Weights of a small mixture-of-experts language model, trained from scratch on English Wikipedia: 176 GELU neurons an expert.
Below are experts of layer 6 (counted from 0) of a mixture-of-experts language model. Rows are named router (the router's row for the expert), up (a neuron's input weights, with its number) and show model dimensions 256-287. Each number is 128 + 32 x the weight over its row's rms, rounded and kept within 0 to 255.
Before each expert's rows: "mostly gets" lists some tokens that are sent to it at least half of the time; "comes after" lists some tokens at least twice as common just before its tokens as in all text. This comes from a sample of Wikipedia text that the model never trained on. Tokens count by the router's weight.

# expert 20
mostly gets: " his", " its", " their", " her", " many", " these"
comes after: "'", " of", " the", " and", " for", " in"
router [171 135 129 145 114 175 125  84 109 125 148 166 110  91 144 102 209 149 138 111 165 145 172 121 110 102 110 100 133 109 124 118]
up0 [167 213  95 121 159 132 152 136 114 118  74 132 109 141 134 170 108  87  88 142  51 143 105 170 119 145 145 167 102  75 191 146]
up1 [106 129 133 132 124 129 127 121  86 132 123 144 123  68  91  80 148 118 113 114  89 152  71 123 140 173  96 125 131 171 156  96]
up2 [145  91  77 135 127 143 205  77 138  78 125 163 171  56 177 139 138 164 105 119 137 183 114  67 134 137 124 106 121  93 109 148]
up3 [177  71 129 153 144 178 142 148 114 124 179  88 104  98 105  90  59  89 128 151 162 158 152 143 181 127  87 113 153 112 170  91]
up4 [128  95 120 182 140 145 156 141 142  99 131 149 112 108  99 124 208 104 159 146 175 187 188  86 144 151 143  84  92 124  63  71]
up5 [110 152  79 128 105 133 113 132 119 100 186  92 134 115 124 146 111 130 142 173 144 122 139 111 163 137 169  47 147 183 132 131]
up6 [162 166 118  83 143 164  57  98 149 165 108 108 145 116 129 165 103 161  93 173 127 106 131 129 131 144  75  55 114 110 114  75]
up7 [ 86  95 120 146 146 142 164 141 137 157 151 147  82 150 115 131 130  67  97  80 121 118 141 140  98 102 108 109 163  97 133 177]
up8 [163  89  89 121 171 150  91 167 101  70  71 114 114  50  97 101 119 180 131 163 133 175 168 162 129 152 120  42 117 139  96 108]
up9 [191 189  95  73 155 119 152 150 203 159 157 150 122  87 153 134 177 121 144 150 125  72 170  65 103 186 164 125 146  95  79 126]
up10 [118 184  99 156 103 169 133  73 119 113 131  90 153 111 136  73 174 128 122 118 112 125 166 133 134 128 182 119 156  81 116 207]
up11 [ 88 148  87 168 153 184  99 109 183 128 105 112 154 141 124 106 162 211 154  93 112  89 135  77 133 118 146  56 127  90 170 135]
up12 [136 135  86 105 141 227 126  94 119 182  91 140 102 136  96 124 122 149 122 133 194 110  95  67 109 121 131  88 155 152 182 158]
up13 [168 151 114 130 130 142 163 125 175 165 116 136 151 148 131  76 104 125 137 160 155 118 128  82 111 135 128 108 149 193 124 104]

# expert 23
mostly gets: " footballer", " politician", "American", " actor", " actress", " member"
comes after: " is", " a", " as", " was", "'", " an"
router [161 150 112 151 164  68  86  98 103 163 152 122 132  90 188 108 202 148 151 129 161  92 143 110  93 116 135  80  89 143 130 104]
up0 [155 145 151 173 175 129 123 135 178 126 184 160 128 100 141  75 108  85 150 135 163  98  96  35 124 179 138 154 161 173  84 111]
up1 [128 152 136 165 138 143 124 172  95 143 119  78 114  94  79  86  89 159 159 128 117 109 113 123 121  26  99 136 160 172 109 112]
up2 [116 117 200 134 186 125 108 144 145  88 117 130 127 147  70 144 137 193 126 138 113 124  94 181 140 148  54 133 168  94  87  88]
up3 [123 151 103 126 153 159 140 134  82 102 125  86 159 157  97  71 132 202 132 129 125 112 119 191 152 138 137 177  79  97  88 152]
up4 [121 142 100 128 136 113  94 127 147  79 127  95  65 132 151 109 137  95 111 102 113 125  92 129 106 158 141 142 140 152 188 105]
up5 [201 164 121  86  94 140 156 135 140 139 153  75 120 163 108  95 163 188 154 158 119 127  97 129 114 110 120 122 109  79 124 103]
up6 [111 146 124  94 199 139  84  54 125 150 179 130 120 127 139 134 135 102 116 142 136 177  55 199 128 138 121 110 163 157 148 148]
up7 [ 83 101 125 151 153 102 136 137 109  91 142 153 125 132 131 123 151 159 124 113 134 107 135 156 157 145  96 133  79 130  42 147]
up8 [119 162 132 162 115 140 126 133 188 127  61 151 122 111 126 173  80 157 131 127 124 110  68 113  76 155 146  84  93 147  94 123]
up9 [139 110  89 162 145  56 105  50 148 155 127 110 200 130  85 178 165 147 142 107 102 110 104 142 142  98 112  86 152 166 131 156]
up10 [205 122  65  85 104 147  94  98 157 149 153 128 148 153 115 194 159 148 131 131 174 117 163 104  97 125 144 126 152  31 143 111]
up11 [151  84 150 193 204 137 114 145 145 151  98 151 148 157 178 104 157 102 142 184 108 164 181 126 150  94 111 153 114  63 151 123]
up12 [137 133 122 140 203 129  94  75 175 137 139 105 115 108 147 120  84 119  98 120 143 119 132  96 134 126 100 153  73 122  86 158]
up13 [113 116  63 104 146  98  94 155 131 133 104  94 145 147 163 117 155  90 153 105 202 159 179 115 129 132 137  91 111 138 150 115]

# expert 6
mostly gets: " St", " Saint", "St", " Preced", "Career", " Density"
comes after: "\n", "-", "|", " •", " (6", " 1"
router [149 119 143 161 145 113 137  88 163 136 121 121  92  80 117 123 194 168 151 128 138 157 159 122 130 160 111 113 174  78 116 122]
up0 [147 118 129  71 127 178  87 108 167 142 124 188 114  97 178  99 155 212  71 133 161 183 153 127 111 117 121  79 122 103 151 105]
up1 [179 137  90 161  80 127 152 102 135 149 165  53 192 136  96 115 163 153 106 159 113 140  91 119 151 107 158  46 121 112 103 121]
up2 [141 133 155 158 135 108 153 117 104 138  99 154 133 114 144 135 120 145 159 143 177 162 165  79 125 123  85 144  34  98 131  74]
up3 [116 102 114 163  84  86 100  89 159  61  10  99 107 140 148 124 124 134 130 162 178 125 135 133  95 139 174 181 159 120 109  98]
up4 [ 76 169 104 152 146 106 130 104 104 122 129 176 149 142 138 168 138 141 155 119 127  80 145 106 122 119 108 144 103 175 127 181]
up5 [157 196 164 114 143 162 135  89 155 130 121 111  98 102  72 127 102 141 111 117 142 112 162 118 168 103 161 204 123 128 130 111]
up6 [148 111 131 170 116 165 157 113 127 125 185 127 137  67 182 177 128 101 111 149 123 171 185 113  90 128 105 144 173 152 169  93]
up7 [198 135  62 107 126 131 127 118 102 201 125  69 134  69 184 168 105 168 157  74 107  83  96 107 106 191  98  84 159 124 189 120]
up8 [132 129 119 154 145 156 122 164 139 117 116  73 125 115 119 109 114 116  92 110 188 136 163  81 119 129 132 197 152  85  93 107]
up9 [131  92 138 198 127 123 149  93 153 149 142 197 159 119 134  74 132  99  96 162 111 124 100 124 116 131 104  59 151 137 135 173]
up10 [169  25 171 110 175 112 141 154 196 110  87 176 118 125 115 149 175 146 155 142 110 103 105 116  87  81 189 173 167 110 106 132]
up11 [127 113 101 121  67 139 152 101 142 115 158 161 175 113 101  97 160 110  93 102 130 178 132 131 117 158  99 131 166  73 136 147]
up12 [187 105  38 111 101  99  85 182 107 102 122  77 175  83 131 110 152  88 141 118 130 155 128 162 152 141 144  92 133 181 129 125]
up13 [129 109 128 166  95 119 154 119 134  73 168 129 182  93 160 117 150 142 123 106 170 139 111  79  84  91 168 141 155 124 118 153]

# expert 12
mostly gets: "==", "===", " ==", " ===", "====", "\"."
comes after: "\n", " also", "==", "History", " career", " life"
router [166 141 111 160 188 110 118 133 120  94 126 191  80  84 182 170 116 131 120 134  90 165 126 127 104 120  72  89 148  89 106  81]
up0 [154 152  73 120 155 118 154 128  90 118 110 119 122 137 148 138 142 142 130  87 116  76 151 203 174 131 145  70 176 172 151 155]
up1 [139 156 123 115 144 133  91 113 174 182 122 150 129 147 104 204  97 157  85  95 116  94 155  83 122 151 169 123 160 122  94 197]
up2 [138  96 114 126 119 162 116  99 136 120  94 158 114 119 111 123  85 124 151 167 156 146 176 125  97 107 152 100  78 109 137 144]
up3 [141 125 185 137 145  82 118  53 202 104 140 116 118  98 177 138 168 107 125 113 100 131 109 120 144 175 126 148 109 131 119 132]
up4 [175  92  99  93 165 182 101 156 130 129 103 108 134 113 188 116 127 102 206 150 122 155 162 119 171 134 102  57 143 176 103  63]
up5 [204 117 199 110 150 153 110 133 185 160 165 118  58 151 197 155 145 113 124 151 111 164 156 110 142 144 108 141 124  84  95 133]
up6 [134 133 134 116 104 149 115 136 165 132 112 152 164 135 109 165 122 160 117 112 141 143 134  95 184  97 142 126 175 121 154 106]
up7 [189 109 112 100 104 139 166 105 164 149 103 131 151 164  94  78 177 144 106 142 117 171 142  79  90 122 153 123  78 116 145 157]
up8 [165 111  80 122 117 124 100  69  96 134 138 103  93 153  89 102 136 143 114 104 190 122 137 112  88 161 112 114 181  83 135 104]
up9 [142 206 103 169 102 158 186  81 127 154  99  93 114 121 169 183 185 127 156 142 108 119 137 101 116 131 163 113 147 124 140 125]
up10 [144 175 147 103 180  74 120 145 104 181 125 111  40  98 146 128 162 124  60 163 189 112 156 139 128 127 127 118 144 167 114 153]
up11 [174 146 130 124 154 133 137 140 107 135 150 139 170 128  93  95 143 163 143 161 156 150 148 138 122 125 173 136 109 139 168 183]
up12 [166 152 135 140 188 103 103 224 151 133  72 134 112  85  96 131 107 116 139 110 153 118  99 109 149  82 120 133 104 107 111 105]
up13 [154 162 135 155 173  72 106  91 118 120  87  91  75  82 149 144 156 155 167 100 135  49 126 170  48  85 123 135 123 104  62  87]

# expert 21
mostly gets: " Cup", " Racing", " Tour", " Championship", " USA", " event"
comes after: " |", ";", " World", " Racing", " Grand", " USA"
router [161 106 121 130 110 117  96  93 157 132 107 165  95 123 137 140 131 148 162 169 175 155 156 155 143 112 141  92 176 119 163  78]
up0 [131 127 127 124 161 124 135 121 148 171 146 106 143 100 104 154 150 106  89 154 148 105 139 134 128  58 142  68 152 179 104 161]
up1 [169 136 115  71 185 114 147  86 125 133 114  65 173 150 183 109 150 144 127 134  99 126 108 143  73  86 121 169 162 127 152 152]
up2 [174 202 137 137  82 130  95 120 155 132 131 103 109 179  78 151  95  76 136 152 121 117 129 145 121 182 160 153 169 103  81 141]
up3 [119 155  90 116 153 140 131 121 156 153 150 105 101 158  70 107 169 135 156 167 144 138 110 121 148 139 192 122 169 175  81 118]
up4 [128 135 105  53 134  58  91 129 170 118 140 133 125 105 126 215  69 154 164 152 100  99 142 154 116 127  99  91 135 115 140 131]
up5 [102 125 178 123 178 116 128 101 132 101 130  96 113  79 101 154 126  63 132  49 128 100 130 150 117 127 104 104 163 134 141 146]
up6 [125  58 210 127 140  98 157  66 106 134 118 112  70 104 128 102 131 146 109 113 114 106 164 121 135 128 157  60 155 118 132 160]
up7 [186 177 110 126 101 195  80 145 143 167  94 111 187 135 136 128  88 151  82 120 109 126 143 172  99 107  78  81  48 155 131 106]
up8 [174  58 101 110 177 119 102 170 135 119 100 198  86 156 204  90  85  68 143 174 122 129 153 151  94 102 124  65 121 135 107  93]
up9 [137 137 113  95 146 169 145 148 194 198 125 112  80 117 103  79 121 133 143 165 148 195 183 135 129  89  68 145 156  94  63 109]
up10 [133 109 113 153 160 124 112 195  99 106 108  96  56 135 128 164 139 101 123 115 183 138 131 170 176 163 130 204 155 103 161 107]
up11 [137 122 195 121 127 157 124 156 178 123 140 135 134 115 178  79 152 105 139 155  79 110 152 217 103  98 128 140 162 162  82 105]
up12 [114 156 140 137 107 123  57 103  91  95  85  96 103 132  93 171 181  85 183  83 145 129 130  90  76 166 138 100  87 125 108 112]
up13 [150 140 123  93 113 138  98 105  73  74 138  88 150 132  97 139 139 138 117 138 136  97 165 111 118 117 163 112 146 162 131  80]

# expert 10
mostly gets: " Released", " Albums", " Label", " UTC", " chart", " song"
comes after: " |", "|", " (", " Albums", " —", "\""
router [143 113 141 179 142 100 110 123 187 169 139 154 143  76 147 158 124 157 102 153 137 164 110 170 153  94 123 132 127  79 122 124]
up0 [104 154 151  72 154 124 128 124 137  82 125  77  90 158 176 109 130 119 107 124 136 185 150 182 188 119 120 137 124 147  89 110]
up1 [131 135 131  49 149 151 127 104 135 109 114 120 157 161 112 133 156 121 137  69  98 120 203 157 108  88 157 148 127 171 154 110]
up2 [178  65 135 146 168 120 104 137 133 110 139 135 138  99  80 155  91 135 110 148 148 135 163  85 133 102 159  66 108 168 164 132]
up3 [161 185 171 144  78  92 178 178 125 153 103 114 128 129 145 187 123 123 129 123 182 124 144 140 114 207 108 153  85 132 150 139]
up4 [125  50 155 160 169 102  55 116 132 122 141 176  99  90  94  83 168 171 112  93 127 152  84 165  65 127  85  68 132 116 110 149]
up5 [129  70 112 152  83 103  86 143 128  81 135  85 142 150 110 195 153 141  86 180 157 120 136 136  99 149 153 109 147 120  84  49]
up6 [144 119 151 184 154 101  89 131 117 124 195  99 150  74 120  96 120  92 119 130 167 142 133 133  41  91  99  94 117  74 121 128]
up7 [172 160 117 163 105 104 159 112  71 132 120 135 100 168 141 159 135 120  82  92 121 160 129 172  47  92  98 147 121 104  93 109]
up8 [156 164 132 139 110 124 140 150 148 101  97 146 156 165 143 154 135  97 127 125 118 117 159 142 151  85 158 163  82 128 162  85]
up9 [121 137 106 149 130 116 105 170 113 183 113  71 163 157 169 170  73 169 110 134 114 171 166 121 133 148 114 159 109 152 145 102]
up10 [137  78 135  89 112  98 102 156 150 144 147 127 141  95  75 185 150 144 163 126 128 152 146 171 174 137 152 118 196  67 166 165]
up11 [159 131 114 161 140  90 142 187 132 130 144 114 166 153 118 152 139 169 163 110 146 112  52 140 106 155  83  77 137 133 135 151]
up12 [ 95 176 148 127 163  63 139 141 132 192 215  99 150 144 140 160 160 149 159 131 169 124  62 130 134 104 177 103 123 150  93  82]
up13 [140 117 131 106 105 106  76  84 150 109  76 129 143  90 158 143 124 116  98 142 124 138 128 136 164 111  89 138 122 144 148 113]

# expert 27
mostly gets: " the", "The", " The", " our", " These", " these"
comes after: " of", " in", ".", " on", " to", " from"
router [136 180 121 156 160 141  98  85 116 125 135 158  95 126 171 120 153 120 152 107 125 179 115 125 155 158  82 103 162  84 159  94]
up0 [144 175  97 153 206 144  87 170 121 132 120  88 113 141 117  78 158 151  83  92 130  71 144 120 115 101 134 139 145 102 102 124]
up1 [104 176  94 140 176 158  78 134 177 163  56  99 136 121 123  46  98  89 113  31  98 179  92  94 179 123 176 120 135 121 113  62]
up2 [133 145 155 136 136 163 138 152 153 143 114  91 161  76 113 170 151 119 197  99  94 109 128 111 155  94 101  47 188 154 128 161]
up3 [137 157 134 113 135  48 142 126 154 148 140 187 155 126 131 154 149 108 149  63 109 104 136 113 134 122 137 110 129 182 154  77]
up4 [109 125 143 102 121  92  82  98 125 143 173 116 108 154 114 109 150 125 114 122 139 162 148 132 142 129 120 112 134 165  87 146]
up5 [ 94 154 127 127 156  98 148 163 168 111 100 110 143 135 144 170 120 115 135  94 117 152 111  75  91  84 129 112 115 157  77 105]
up6 [100 132 125 118  63 168 156 171  88 139 146 169 107 151 183 147 137 110 169 124 117 116 116 111 181 154 152 144 185 177 205  92]
up7 [ 72 186 156 118 169 147 153 102 111 157 146  76 114 135 165  67 129 192 136  63 109 161 154 165 151 147 184 123 154  66 117 140]
up8 [133 143 111 138 115 174 137  81 171 148 107 130 169 109 213 139 152  96 123 117 109 151  89 122 194 114  99  82 190 141 171  81]
up9 [140 119 149 189 130 127 144  61  99 105 128 134  99 143 123 176 158 139 137  84 189  71 104 115  97 111 138  96 122 108 133 140]
up10 [181 148 178 164 153 126 125 115 139 144 165  85 115 129 118 125 108 111 126 121 146 212  55 108 132  64  97  94 150 149 137  95]
up11 [114 121 150 143 108 138 113  89 136 170 118  78 119 148 190 193 203  97 175  88 112 189 142 132 127 130 169 132 104  78 102 146]
up12 [113 140  99 145  91 127 229  97  98  93  88 192 168 109 127 154 126  72 123 141 118 132  96 120 148 150 231 107 107 141 166  97]
up13 [147 167 126 139  89 152 192 148 126 147 135 157  93 183 130 129 178 136 150 138 189 149 121 147 141 138  36 194 119 116 105  71]

# expert 28
mostly gets: " a", " no", " Co", " an", "co", " co"
comes after: " a", " with", " as", " an", " in", " is"
router [140 167  84 106 153 117 100 124 150 129 175 145 127 125 121 147 138 163 135 122  81 138 142 144  97 179 163 124 136  94 113 127]
up0 [120  66  87  87 124 121  76 147 139 106 123  84  78 162  93 105 123 147 215  94 146 118 137 120 148 143 127 130 110 145 131  75]
up1 [188 159 124 159  92 121 122  98 123 115 150 151 147 183 101 160 158 149 154 159 128 159 147  99 188 149 140 108  85 146 116  94]
up2 [125 130 127 154 128  96 115 120 154 104 134  91 107 112 120 137 152 169 109 136 165 135 114 163 216 128 128 182 157 152 145 185]
up3 [142 130  83 146  83 177 156 130 143 158 126 139 131 123  92 138 108 119 129 113  74 127 104 107 102 107 137 157 122  99 197  72]
up4 [102 110  32 176 114 151 156 105 122  98 116  80 137 149 107 141 104 168 124 127 198 117 113 140 198 142 116 113 125 102 121 175]
up5 [145 167 162 162 106 131 126 135 136 132 129 153 141 139 114 129 167 124 174 122 143 122 152 109 106 171 149  39 145 212  89 112]
up6 [107 142 134 137  86 185 131 112 131 177 127  96 161 142  69 141  80 195 114  91 121 169  82 179 199 167 106 123 122 176  50 111]
up7 [ 49 122  78 139  99 124 102 161 183 161 110 107 149  85 139 173 161 199 127  99 119 119 147 108 135 117 175 118 104 155  70  99]
up8 [168 152 134 115 105 130 125  97 144 205  42 131  75 147 121 158 176 106  74  95 131 114  91 104  91 173 195 152 123 148 129  69]
up9 [103  76 110 141 180 137 159 195 130 187 168 114 168 154  83  86 170 156  87 113 108  78 159 172 134  52 133 106 121 176 123  71]
up10 [122 177 136 156  84 120  85  77  95 109 130 159 122 137 101  63 106  83 146 134 113 153  80 132 117  72 126 118 139 120 138  82]
up11 [123 144  80  64 173 173 102  98 129 114 130 147  71 158 173 130 142 156 169  92  93 144 101 110 138 136  73 117 128 137 105 204]
up12 [109 169  72 157 159 137  83 157 108 165  91 102 153 149 126 141 203 133 197 101 226  77 143  88 212 144 122 196 107 121 138 128]
up13 [180 137  59 142 161  88  88  89  88 109 142 131 101 140 160 151  69 188 158 150 114 141 115  41 103 113  90 120  80 105 217 120]

# expert 7
mostly gets: "|", "|---|", "partial", " DF", "    ", " MF"
comes after: "\n", "|", " ", " 7", " 8", " 6"
router [171 124 107 190 160 125 107 134 100 128 169 184  37 131 210 136 105 168 142 131 193 138 131 140  89 150 113  69 179 101 182  78]
up0 [144 103 174 209 139 188 100 169 103 141 121 152  92 144 106  43  81 133 143 117 147 104 105 151  90 145 140 217 179 113 141  91]
up1 [131 135 111  94  73 143 141 127 112 166 135 173  95 185  65 213 130 127  97 152 115 100 127 122  90 113 119  77 172 142 168 141]
up2 [162 115 112  75  96 215 140 153 159  99 165 165  94  87 142 135 182 106 119 127 162  54 137  54 140 186 145 115 124 190 118 150]
up3 [ 95 119  97 158 111 174 145  69 117 153 136  90 157 108 136  88 118 104 191 123 146 135  79 129  87 125 120  69 175 177  90  63]
up4 [168 171 128 154 113 166 134 118  69 172 164  89 205 135 168 166 123 116 148 138 134 135 117  99 132 209 106 189 144  91 136 126]
up5 [134 176 149 172 159 111 139 175 154  91  91  79 124 119 157 137 115 136 112 111 119 152 121 155 139  83 137  87 177 136 123  92]
up6 [123 109 155 172 163 159 117 122 101 121  88 152 111 119  77  98 108 140 130 159 105 134 109  81 126 143  94 111 108  62 102  71]
up7 [ 89 135 126 183 188 107 151 129 139 151 142 121 147  84 138 108 128 102 157 114 151 144  74 131 140 136 133 114  91 100 198 119]
up8 [120 105 117 174 135 149 107  91 111  78 166 101 175 161 209 109 104 156 142 125 200 116 109 114 181 135 130 147 142 102 100 186]
up9 [151 157 102 127 173 129 157 125  86 121 120 124 166 230 149 128 131 168  83 198 152 141 124 131 152  41  93 124 142 144 152 149]
up10 [112 134 132  81 171 127 169 148  38 147  64 143 118 150 133 122 195 100 185 144 121  87 133  91  73 156 132 143 101 104 101 114]
up11 [131 165 130 114 152  74 125  96 154  96 106 176 162  82 151 138 101  66 121 112 102 126 175 180  64 110 189 122 137  86 192 173]
up12 [150  97  91 125 123  97 192 166 105 119 125 196 110 163 131 112 139 193 113 120 100 125 199  87  37 153 156 163 106  94 132 142]
up13 [177 104 135  80 132  81 109 139 136 142 126 141 186  87 137  83 151 101  79  94 120 118 148 108 161 130 137  98  78 133 142 193]

# expert 15
mostly gets: " Votes", " %", " MF", "✔", " 0", " Nominated"
comes after: " |", "|", " 2", " 3", " 4", " 1"
router [127 163 147 146 149 138 125 149 186 159 104 141 127  96 179 165 172 182 125 109 101 129  97 120 152  98 103  99 106 135 168 137]
up0 [149 123 115 144 115 117  93 126 166 144 104 145 112 175 180 218 134  77 131 140 149 118  78 117 168  99 134  89 149 108 111  86]
up1 [186 145 122  75 203  98 157 113 100 119 131 133 129 179 119 146 133 101 184 156 126 170 158  25 145 134 116 136 111 121 139 159]
up2 [115 127  77 176 135 120 106 132 114 175 136  73 137 163 135 126 134 147 115 152 137 124 107 120  70 109  68 177  93 116 133 108]
up3 [181 118  77  86 126 158 100 112  95 135 127 144 120 144 127 150 125  77 187 186 139  60  83 134 111 175 159 129 139 125 181 133]
up4 [145 125 104 152 124 105 107 216 155 143 120 143  58 114  92 126 171 132 142 103 108 145 118 216 140 147 169 117 154 150  65 120]
up5 [169 136 112  91 175 118 103  95 170 106 121 133 113 112  90 219 130 130 118 143 118 112 161  89 117 130 162  78 147 182 134  84]
up6 [141 188 152 111 141 159 177 108 140 128  67 166  56  70 170  93 190 124 110 120 116 158 136 148 164 162 112 180 137 171 120 182]
up7 [113 153 120 177 172 102 147 144  90 131 134 102 121 142 162 144 126 142 104 182 164 116 141 135 142  64 131 144 132 182 126 139]
up8 [198 150 160 104 193 146 120 121  92 156 110 102 150  90 174 161 150  81 106 148 156 181  58 158 154 166 138 158 119 140  99 132]
up9 [129 128 157  88  93 115 118 146 114 138 109 129  89 154 109 133 133 132 168 123 187 135 143  66 118 143 156 132 219 143 122 180]
up10 [157 173 151 102 146 150 185 166 188 123 129 150 103 118 116 172 117  96 201  91 132  72 131 119 157  96 123 134 129 147  94 149]
up11 [153 132 132 126 120 144 128 146 133 139 123 100 167 114 140  99 197  91 139 165 138 115 121 110  63  82 145 144 142 177 164 128]
up12 [110 108  54 127 140 173  87 110 123 159 119 146  92 121 157 158  97 177 101 126 105 126 157 200  92  89 107 113 108 161  82 129]
up13 [113 133 111 194 240 163 117  82 113 104  62 153 193 122 118 141 164 145  70 133 161 133 137  93  99 144 125 128  98  83 125  97]

# expert 8
mostly gets: " Act", " President", " General", " Royal", " president", " Ministry"
comes after: " the", " of", "-", " by", " The", " as"
router [188 167  71 162 147 153 122 145 146 165 143  94  91 135 125  92 184 154 135 144 126 133 151 114 128 114 146  50 168  81 116 107]
up0 [125 189 139 187 165 108 150 163 142 157 108 177 141 168 182  99 163 143 146 134 128 100 134 133 176 165 146  93  92 161 161 106]
up1 [139 139 159 109 173 112 199 124  62 130  90  96  67 172 142 127 153 156 109 128 137  82 153 181 129 114 112  99 107  77  55 140]
up2 [118  89 116 171 111 136 111  84 176 132  96  88 115 142  72 109 139 145 160  47 159 178 109  83 161 163 126 177  95  98  90 119]
up3 [190  87 116 148  78  60 144 168 132 111 126 108 212 127 180  95 134 144  94 164 139 115 176 101  88 117 111 131  82  50 137  62]
up4 [111 124  79 139 151 150 136 122 118 144  96 132 122 127 195 104  99 140 125  71 134 101 147  84 160 111 134 129 128 123 129 127]
up5 [141 101  81 131  83 113 110 100 118 113  94 113 143 104 153 100  69 179 179 197 131 117 181  78 126  75 114 135 121  89 124 144]
up6 [127 183 192  87 172 162 104 136 188 154 108 169 130  87 121  86 151 134 132 127 148  96 174 176 123 141 123  54 130 129 168 188]
up7 [123 153  74 101 103 124 168 103 132 134 149  90 168  71 124 138  96 122 131 133 126 153 141 120 162  77 145 169 108 127 133 157]
up8 [ 86 139 102 111 117 130  95  73 145 135 161  82 118 206 126  96 167 149 220 109 153 141 169 180 154 153 146 167 129 140  87 132]
up9 [136 160 148 115 139 120 102 100  92 149 115 148 106 108 129 165 157 149 192 107  79 122  77 160 159 111 165 127 167 161  83 106]
up10 [118 114 166  86 112 216  93 158 157 197 137  74 121 119  83 126 119  71 141 143  99 103  91 152 185 128 164 129 168  98 131  70]
up11 [181 175  99 192  88 143 133  71 106 119 106 128 162 137 147  81  80 156 114 133 141 113 119  62 139 134 135  82 123 134 214  73]
up12 [135 142 145 157 144 152 154 119 125 114  91 138 146 146 125 107 144 153 134  75 182 118 133 144  88 129 133 107 116  92  93 112]
up13 [125 104  73 160 128 168 133 141 132 170  71  98 115  91 191 201 106 136 148  65 188 116 169 160 151 100  73  56 144 141 146 148]

# expert 11
mostly gets: "frac", "g", " f", "tr", " Binomi", "iti"
comes after: " ", " (", " \"", "-", " re", "S"
router [167 127  89 180 152 157 117 131 151 163  56 147 128 126 161 130 151 142 117 108 120 170 139 151 168 156 112 101 137 148 101 116]
up0 [102  95 122 211 166  89 105 120 111 137 149 108 115 156 169 112 116 102 137 197 135 178 180 156 130  88 105 112 166  99  84 116]
up1 [190 164  77 154 133 116 148  95 166 115 131 133 115 167 147 131  83 132 128 130 121 131 103  64 118 155  56 193  89 158 157 122]
up2 [100 163  70 130 136 143 144 103 141  78 128  83 119 142 111 109 170 152 146 121  25  76  80 189 164 120  93 156  97 137 131 159]
up3 [134  98 114 135 123 130 121 140 128 129 114 143 127 108 112 147 178  78 144 119 175  59  83 108 108 109 104 159 155  80 167  86]
up4 [157  85 136 146 146 114 183 104 117 103 129  66 193  84 124 101  90 161 183 125  33 102  64 122  28 102 106  96 156 164 126 130]
up5 [128 179 133 209 111 131 205 148 123 174 103 135 163 119 108 113  94  88 143  87  76 101  90 138 109 188 140  99  88 171 148 112]
up6 [160 122 122 102 132 137 126  94 104 137 112 150 134 145 138 125  93 158 134  99 129 155 170 132 180 145 148 157 116  90 185 165]
up7 [178  89  53 228 127  97  81 146 148 125  57 169 145 115 113 100 116 148 102  54 146 115 115 155 106 153  95  62 152 118 146  98]
up8 [154 116 130 178 152 134 144 184 196 185 147  89 193 150 136 111 164 126 134 126  50 131 106 141 131 164 129 139 182 155 113  49]
up9 [153 132 113  96 180 179 114 148 124 136 122 100  65 106 201 103 140  61 104 115  82 112 169  65 138 169 131 105 177 133  83 162]
up10 [148 180 110 135 107 122  57 187  85 123 144 145 110  88 158 108 121 102  48 113  88 170 165 138  97 105 106 190 132  61 121  96]
up11 [ 73 152  86 123 164  95  46  72 123 168 142  88 116  77 160 180 144 124 153 124 127 104 137  99  95 150 103 105 129 167 159 147]
up12 [114 110 115 132  77 104 174 189 197 151 118 164 191  92 180 157 144 178 112 102 148 149 126 161 110  78  95  97 144 154 202 137]
up13 [123  53 129 161  95 172 128  79 130 104  86  93 141 150  64 113 149 119 103 188 171  86 126 118 124 139  78 118  84 148  76 101]